Experts of a small language model.
Size: 12 layers, 104M parameters.
Training: a variant of Muon for the experts, 1804M tokens.
Below are experts of layer 5 (counted from 0) of a mixture-of-experts language model. Rows are named router (the router's row for the expert), gate (a neuron's input weights, with its number), up (a neuron's input weights, with its number) and show model dimensions 192-287. Each number is 128 + 32 x the weight over its row's rms, rounded and kept within 0 to 255. Numbers have three digits each.
After each expert's rows: "comes after" lists some tokens at least twice as common just before its tokens as in all text; "gets" lists some tokens that make up at least twice as much of what it gets as of all text. This comes from a sample of Wikipedia text that the model never trained on. Tokens count by the router's weight.

# expert 8
router:134107180125143137118107109118136076118077161119170109084114102110163189170136091190132190126172129088112111136071100100102105127143176135125124163131086139064102062132091048068140151129134139097143117127156085157096140143107157132174183123167129073144143107109121130165105100135217151099
gate0:113121122193109087167156098167141089119105123149139117116105100137181152069153161132098153181126102109130112066151130073114141138191140117133139114110077128142134184118224145157122116084153120120063120127109153210128090158153162117154101089097131138139110169131119102142138136120124085156
up0:077137113160161124158100087126124130110128097095142133113158094127181129090140157112098158153099157112100151133146185116082110184173153164108110133147092110175106167123178070159085083128175115139104120110140152164129134151205192115155105126118138131102134117134102141138127080111116104128
gate1:165133143130072124122093176086129108107121067140101144113145178126184116115063168155141086085136123085170160169190071151083101165091165126060049123167130139093113092091095094131181110112104113128141107140139117087093117163168146083120132084147116159138121150137105124149101153151142132057
up1:081146104138139124123139062157126130163186158088106082091155108145109150067161095155094109139113149140102123152092127137179161120125123146142063110136108187190105152131122124094139167134183142128135156165130167139143134109203121159116118106155152133088123114142149118079212161125090102112
comes after: "-", ":", "|", "\n\n", " /", " •"
gets: "-", ")", " Born", " Total", " information", " Country"

# expert 21
router:105105133153145116163137111109115136114137159129098108137131162138122139132140127158077164145138139138060059135090140130192068127132153132125151116124175100138157134153138088155120096102154087187177094169113150054107117122104065093168062095111113062223142156094108105145169125092116058078
gate0:105103144109127131139088071106053148145135110092108130138201120116129130121150134119074110166128094089173187151130188091170114148124116144142124138155151091082167199159107151123090133128072104129184127156155146123143079125160098128085141140135154192065078162082142105215142159099155106105
up0:179106094164124088168140119184148120064118142135161223141111102098159097126165089134114116094115161136101085124115080178107163129143119086104180095139170118200080058149177131103146130148134136142107150118107138139153197142102157150137125070127154096111122102118109109094136129131158108087
gate1:164080145161114102153168117096088144130105090157180132127144114163106115119087183104103094102131108107067179110118147131153151155159098148136099074158138105136140105050131094156114107141127140163153150126124118106108199133117050128144123144157136114051117160113141135152174141135089074185
up1:188046145101112127105131110094127203098148101175186157085162155139146135138168157146084095110089115156152110115177153113103132127136123119150115145147111165115129110065123149099212120149101097126173121088050141090138102114170088135146159095149121114085091124077136081123143116074159084091
comes after: ",", "s", " life", "ing", "\"", "es"
gets: " and", " &", "and", " or", "wh", "me"

# expert 20
router:141147143103122207139220094146111116117146148108120147110143126139113104145092120188143096088096122183163188099137121096130127137102104159067117101137138182074081170103148171130095142214188097129142107065099128115182178142136125105093187182135206130095138114068138099124087118165143154096
gate0:127124125148083115161164164183150123166180171173127147114080145165182091162104106165144159111140102124159129121147145125114123129195152097172141045161148165119165164109141166071172148148159156149155116126099126098170038190157145095142130108080115165195173171105159140149093174193116163129
up0:125113083108112117151092116152160088143181104179117122119081150151100096110086120116152132070143136116071105070151078064111160161117101133133159115156103163121110142114140119118181097117145083140119083077091086163117128088147138069126071140102129120170070116134154121106186153092126119169
gate1:068125151143149110139118150192109145102160149119124146105136125134152107153163170152166080091085131084186189162134134122156121122160146189095119099101168094126130128167121087154074130176144102122158101102119105109096094108106092130180152138129111154130134127150200102120054147126097077087
up1:128112107088157100181116161121163186131141131129133093091120119131138119135140123153101081159092136118157113184149135077098158147144132173206123082118147130139190098167136115104165141116155095121128161141162149131119155133181098020123086119089103136154172157171138087144123137132147073125
comes after: "\n", "=", "\n\n", "|", "^", "_"
gets: "-", " (", "=", "–", " \"", "/"

# expert 22
router:171106114107092129165147087136148088076142111134209096164199145091101127168137189089146155096072175142151155157123181113115097043080107123111119125117137098111086096144108158077158101145081093134123112211126098185056107106107222123138140145165160132082137092128197205155142124146189128106
gate0:148155138164165144131128109090094105127139041092114096191099121156176145088124143142155173168132164133148145106128114132129101135134174136150127126090181103091093144128126126119151100162075136118086087165089175176129093122074159127135190117110153153097114161092196161142145108104104190099
up0:154082141109125122102131147136131167095171091137139119227120149173084096162125110137055077115157091127159145099148145082098217123132115152116116115082133132150068060099132096183113118106124103147066179081093107115085165102125113120097038068102163154125174134135107127112131114137175181195
gate1:115147127074119119114144123141128044126164122118120144143123182137129120105164148118083172140082111113165105121165195115130102132118116161151167166101077149116132077104148103098141072143124087156171121170169088118061114093098136116152123080143118122163090188126111117113124113150186112104
up1:084117117152150130169157156151109091087156141110130109091118175111127108099165074138186144122082117105135101094171102136048143144090111159075148101164142135163132203116121184101131051183186142122076117126143154136127095136081134141172113095077164110136109112165111136088129123127167072136
comes after: " of", "'", " in", " to", " for", " on"
gets: " the", " The", " his", "s", "The", " her"

# expert 17
router:156178118144112103067097158128174165057110116118173155120165134136129100118107104116149128099138075089127172136167153109120140168121166104185106088102116174159156123111128145122150108144100153075101140122115100148133127140105165177091115137052183134122110106134133167161132147134140139137
gate0:100171168115158090110083142148153082196080147155087146190182189133155122219116138118103182120173077143129131149137083115145128120158168155158180065148116125077155134165164094121162144060203120169152070113078135122096131105130068083122142107100106120108098181127128169169154133111136155082
up0:155157178099202110120124148168080097107161136158100182098147161185110181137143119107160095124109135134093127114178096103202169087121108146133149139130118120125120162124107099092113075114165082150143099146076054106116144111131163114185130137102125143141132151109143129136169152172098047120
gate1:140127136089168091154141137129175152173131082164102170109190098059107126113082083115151125146154092044163154108121193070130107076174119111085098107165144124121158152087116083110113110125130135164090071163126115133174089114140146172065107106141116137164096180113163152132180165130193111090
up1:112114080123136159168115138098114157089142101132125191075101192126175089118142089119111081161120130119082179069131193087128166208126179179143096182105110120115137106119160123128109138115131086119120190143143192114118107064128099085132091108147138116167117088121116204116112105090118099127
comes after: " |", "\n", ")", "|", " =", " information"
gets: "\n", "-", "\n\n", "  ", "°", "′"

# expert 16
router:160142095140070091108144135174121179139118105112131124103094103100096104172129089101166160105177074113124153127101091113134178074146087127090124179143156115150133081087142139152130095166127142134117104160122128097178110157167109147140157147147114114125081112149105146105122164182132158137
gate0:145111079170139140117138110148109157109142079188138152113050102089097197133124122146195141198109120087130134219082122158106147135097094166115124117064105151157218130090143136098148150121067142119110045117125142102136113188176112140117072078189071094110129162131128106174077125140177126118
up0:167149174127102065084126122199143134137156105136150112090123120123144137083198153180165139167143123118096156145121084141070138113133166141115096151127091148167192126129082110117091128052109177145130151138096122100145126130069122176154120143122131105090155130142145192123170184138136122087
gate1:140086160103156180152131108107139098125095147110091121085164172141074126075143095146121137104157133119116141121114164151148116064125078129086114125149144157159152101124104143181133074165181166137134181125085187091188084148075139068101150087149121105113159105097142187196150133145109123166
up1:151149101151101184125172073104142104133070106157062125104165111164078092117125134202119099094120134153106150129142133158087111122172148104135155134193165141116146163055142099128182050136146165097183203156144167130122110198145112101066156136200131136093103107149127111121109149105149111167
comes after: " (", "\n\n", " \"", "-", "°", "″"
gets: "S", "M", "N", "A", "L", "D"

# expert 25
router:124201188161060168151136163113089109116135198149147131200139149057127059101169160132148079153211200183130171123140150120106173114135130154109142143112122073118096153142136114153147159088162110081117157111157132125168067153142134150152191103119125165094169114170115133126129160148134140104
gate0:113161092173059157145101084156080140133087147155108135074188125104128096128152105105141121139141091127074105170098176165093121177144064111120191170157103120165129135102102180116062126118134091080149131118162129112117129088115135159084177100110154137124145136168098114157153104176165147116
up0:110138067141112129181037140126143197139197162084161116186094098157193072074129148135077060138142137149181099165151097110131108133138155133056177159121156144096129179134092106143117164092125117201169110124138116156078140161155162121154109087125115121139094113094079144183104107130164104131
gate1:135122180146162073166141079118158105101142158152130129110086126058170117130188163146134103135127185174139170135130096118148080133163178185156139197094191111175166121109153095149128165159129096148141143103145140147102093098165084118186093171159135109126166163115120090141195127101140167128
up1:103128162104102115154145152085120133134129170153070092064140068121052154169138124110125140169125123124136132148174106131089125120158077113122140150103101086129128079132142146116119096157108174138126132165102117127119092150061188133085143126121151051144119092101105088097088099144095084169
comes after: " |", "–", ".", " (", ":", ";"
gets: " 1", " 0", "1", " 2", "2", "0"

# expert 12
router:102118129147126132089118161147092133247176112093118112137144126207124077084155113173112157092097122123132109179159161133159128138161156099101096153161087045149087058192175093143113131071111091119099183173148090153102148147149108140182166115162105145111143082218118149075099153092126127157
gate0:118173119123144124130117153133110125109131180146109137166150172167107115021162051191131125127156182193142109127118199126150045187130151136141066123169084110133151079152122085128165132113088095175139161154130136118114151116078088163126098134173106085127107119149151093131162134112127106149
up0:133054107098168131186150128191117127197208080152109116118184152084090119071144167152160154186186143160103129068127114151138036158142131085101126136174120152149137200138109143142107164088108113140160113156156151120101155178134134127060169147122094237100147113161156121152132168136162125118
gate1:100148115108092154106195158113091166127177111094111173168161141098116094097168151131172169102104132079157054117114102100092093071148127171131097090151082117113143166130101117135150145140097132112057151127134140086093144141033174133158177143114097084154119124149140035156157125133113034119
up1:095133134186171113160099163125099141118119129141070095069109098164118132102142084129071125200154134096146158115082131128140116177127142114108101143145132171115155115168115108170090084150158158108120096092059103115109147113128153139133105169138121129077118113107134153108083135225128115096
comes after: "=", ".", " =", "|", "M", "R"
gets: "\n\n", "\n", "=", " =", "See", " also"

# expert 30
router:147176116177094121102119152092133087120082142153162098099085083163101127066157150085155144217172170155097098116144063143132094041115173113109168151125121173152149094172190093132132146151152178151136134107136124199134128185097162112098168117109038121090089199167113106146147165079186124126
gate0:089118145108095132194090118142142134168122129132146138133148167120085116145107120143113066182121131162109129076137073103159081073092110155138148037176194113130142084115109069114151125080149113158218114134153132104112095159143141117128068154111109131116095118071128109127130119106124116081
up0:194148128128101128086144127121150054138097135104162117135105142169157070151122130129122159155146105110150111202097124140118138064202158133146104158156145132076136180132146147124155090161137161152103156184088179126151135138072170169100136105142150151091156148183143166157118164138105102133
gate1:081103140120152103105072063120104145080212074138148118121153098147124142112158153131140170174089067159166129127115151121173154127126125161093096093115128177176075182122151143134079134140117075155160078125086143141095141175105110156098123121188105154097164152127116192166099183139091161110
up1:181151132143134061101152166169100131181161170102112179085082130102119155139105095122158131140115162144199077119139093162103105118109084146169147090140080091080151120120105123083091106070122182169115126121144165044124141088132197103137126165089154139122172086152148104135105179131164103131
comes after: "\n", "  ", "-", " %", " MPC", " Team"
gets: "|", " |", ";", " ·", " /", " Votes"

# expert 19
router:144134144101102164167145144134175084147136153163174160064164173138093146114109128152178049180093099106168118164066112103187150103108079089154105098183132106120115189182136170076121127129162116071124143096124134169175097098128139111142127141144094179029064151148093143107128146135154108123
gate0:173196113061148174145116088116146074115155097126122134128151109150173141076090110104103070097130101126135149131130124100163134198131116066098102107132144080119176115130117147137152133139136145140158119133103088139116126173063094120097105144159110131151097174123181039094140086174110094125
up0:181167090134131168137136129241162105161126119108177148121105104163183139095102071080099094098126076135122138137105067178151185120163102115164176178098206107140070092056115145140081127060109122155144145120112089185181126172123118090141146173193136105116143080166094119126178106108134125106
gate1:163152160056153180130116107124144101079117114137168098152139124101122126105089133122159122195131111125128195163129131106160137109180109161161162098154188148098150151151100116090136151134119115128121109116093148101149120114148144076103178098087113099133104165092161149130211068133161095171
up1:167130151056107182141177090153152165046096093140132112135085096118120199145113181077162096171103132103129121128109137141201112080096111083117134129110205124098193158088135151119166084136090127120188149109105117143089119054104149087164093105077078141106126178116142139140119079183177170162
comes after: " to", " was", " and", " he", " also", " were"
gets: " that", "ed", "s", " out", " up", " used"

# expert 46
router:103129118062160086070123112121146150099168103121118117127082176097123083129127145128114094146126093108142116127130172099098212198132138137123120131114141099068162133098058150118144101118111128112162097166183154113159168095139175177181101162152137135136174081114152092117104105125009189152
gate0:094106083070100079134173080101121109118185092106163152130113194104112119146177082099096104105135092155159111148132087143114156188120103095117164159152153131115129151121132126178181096123162165209104108128152142108118159067145152164132108128154112115107130124112178156154126095106092192132
up0:079130136124149105096060128134134108148152129160088133104106101175200128082128118152074125192128143166156099093139155087145113161134074141078102105190099132179108154196141174148136180140168019151121126118149111168065083084125121163189119122167147153092116126153125098058155132127164119117
gate1:190103096099122200148168106118105141237133166112115142184115141172156130083089132099129140107161121146109131182129124121189159147116140134131202137090144146125160097133150015159141150151138117171147117143145113100112124108104099164119124102092179154102126104138107077131170165082100153156
up1:170179102130053151197114150134059117171135100146068075199129097151115173166166142089146141121163137129130081176120087113185190202100072107122138124111166150113070120120132118137107144143082134183145103150151135204094115135052161176121115132074119102222179181084153126136175105176109124142
comes after: "  ", ")", " 0", "%", " —", "0"
gets: " |", "|", ";", " res", " –", " $"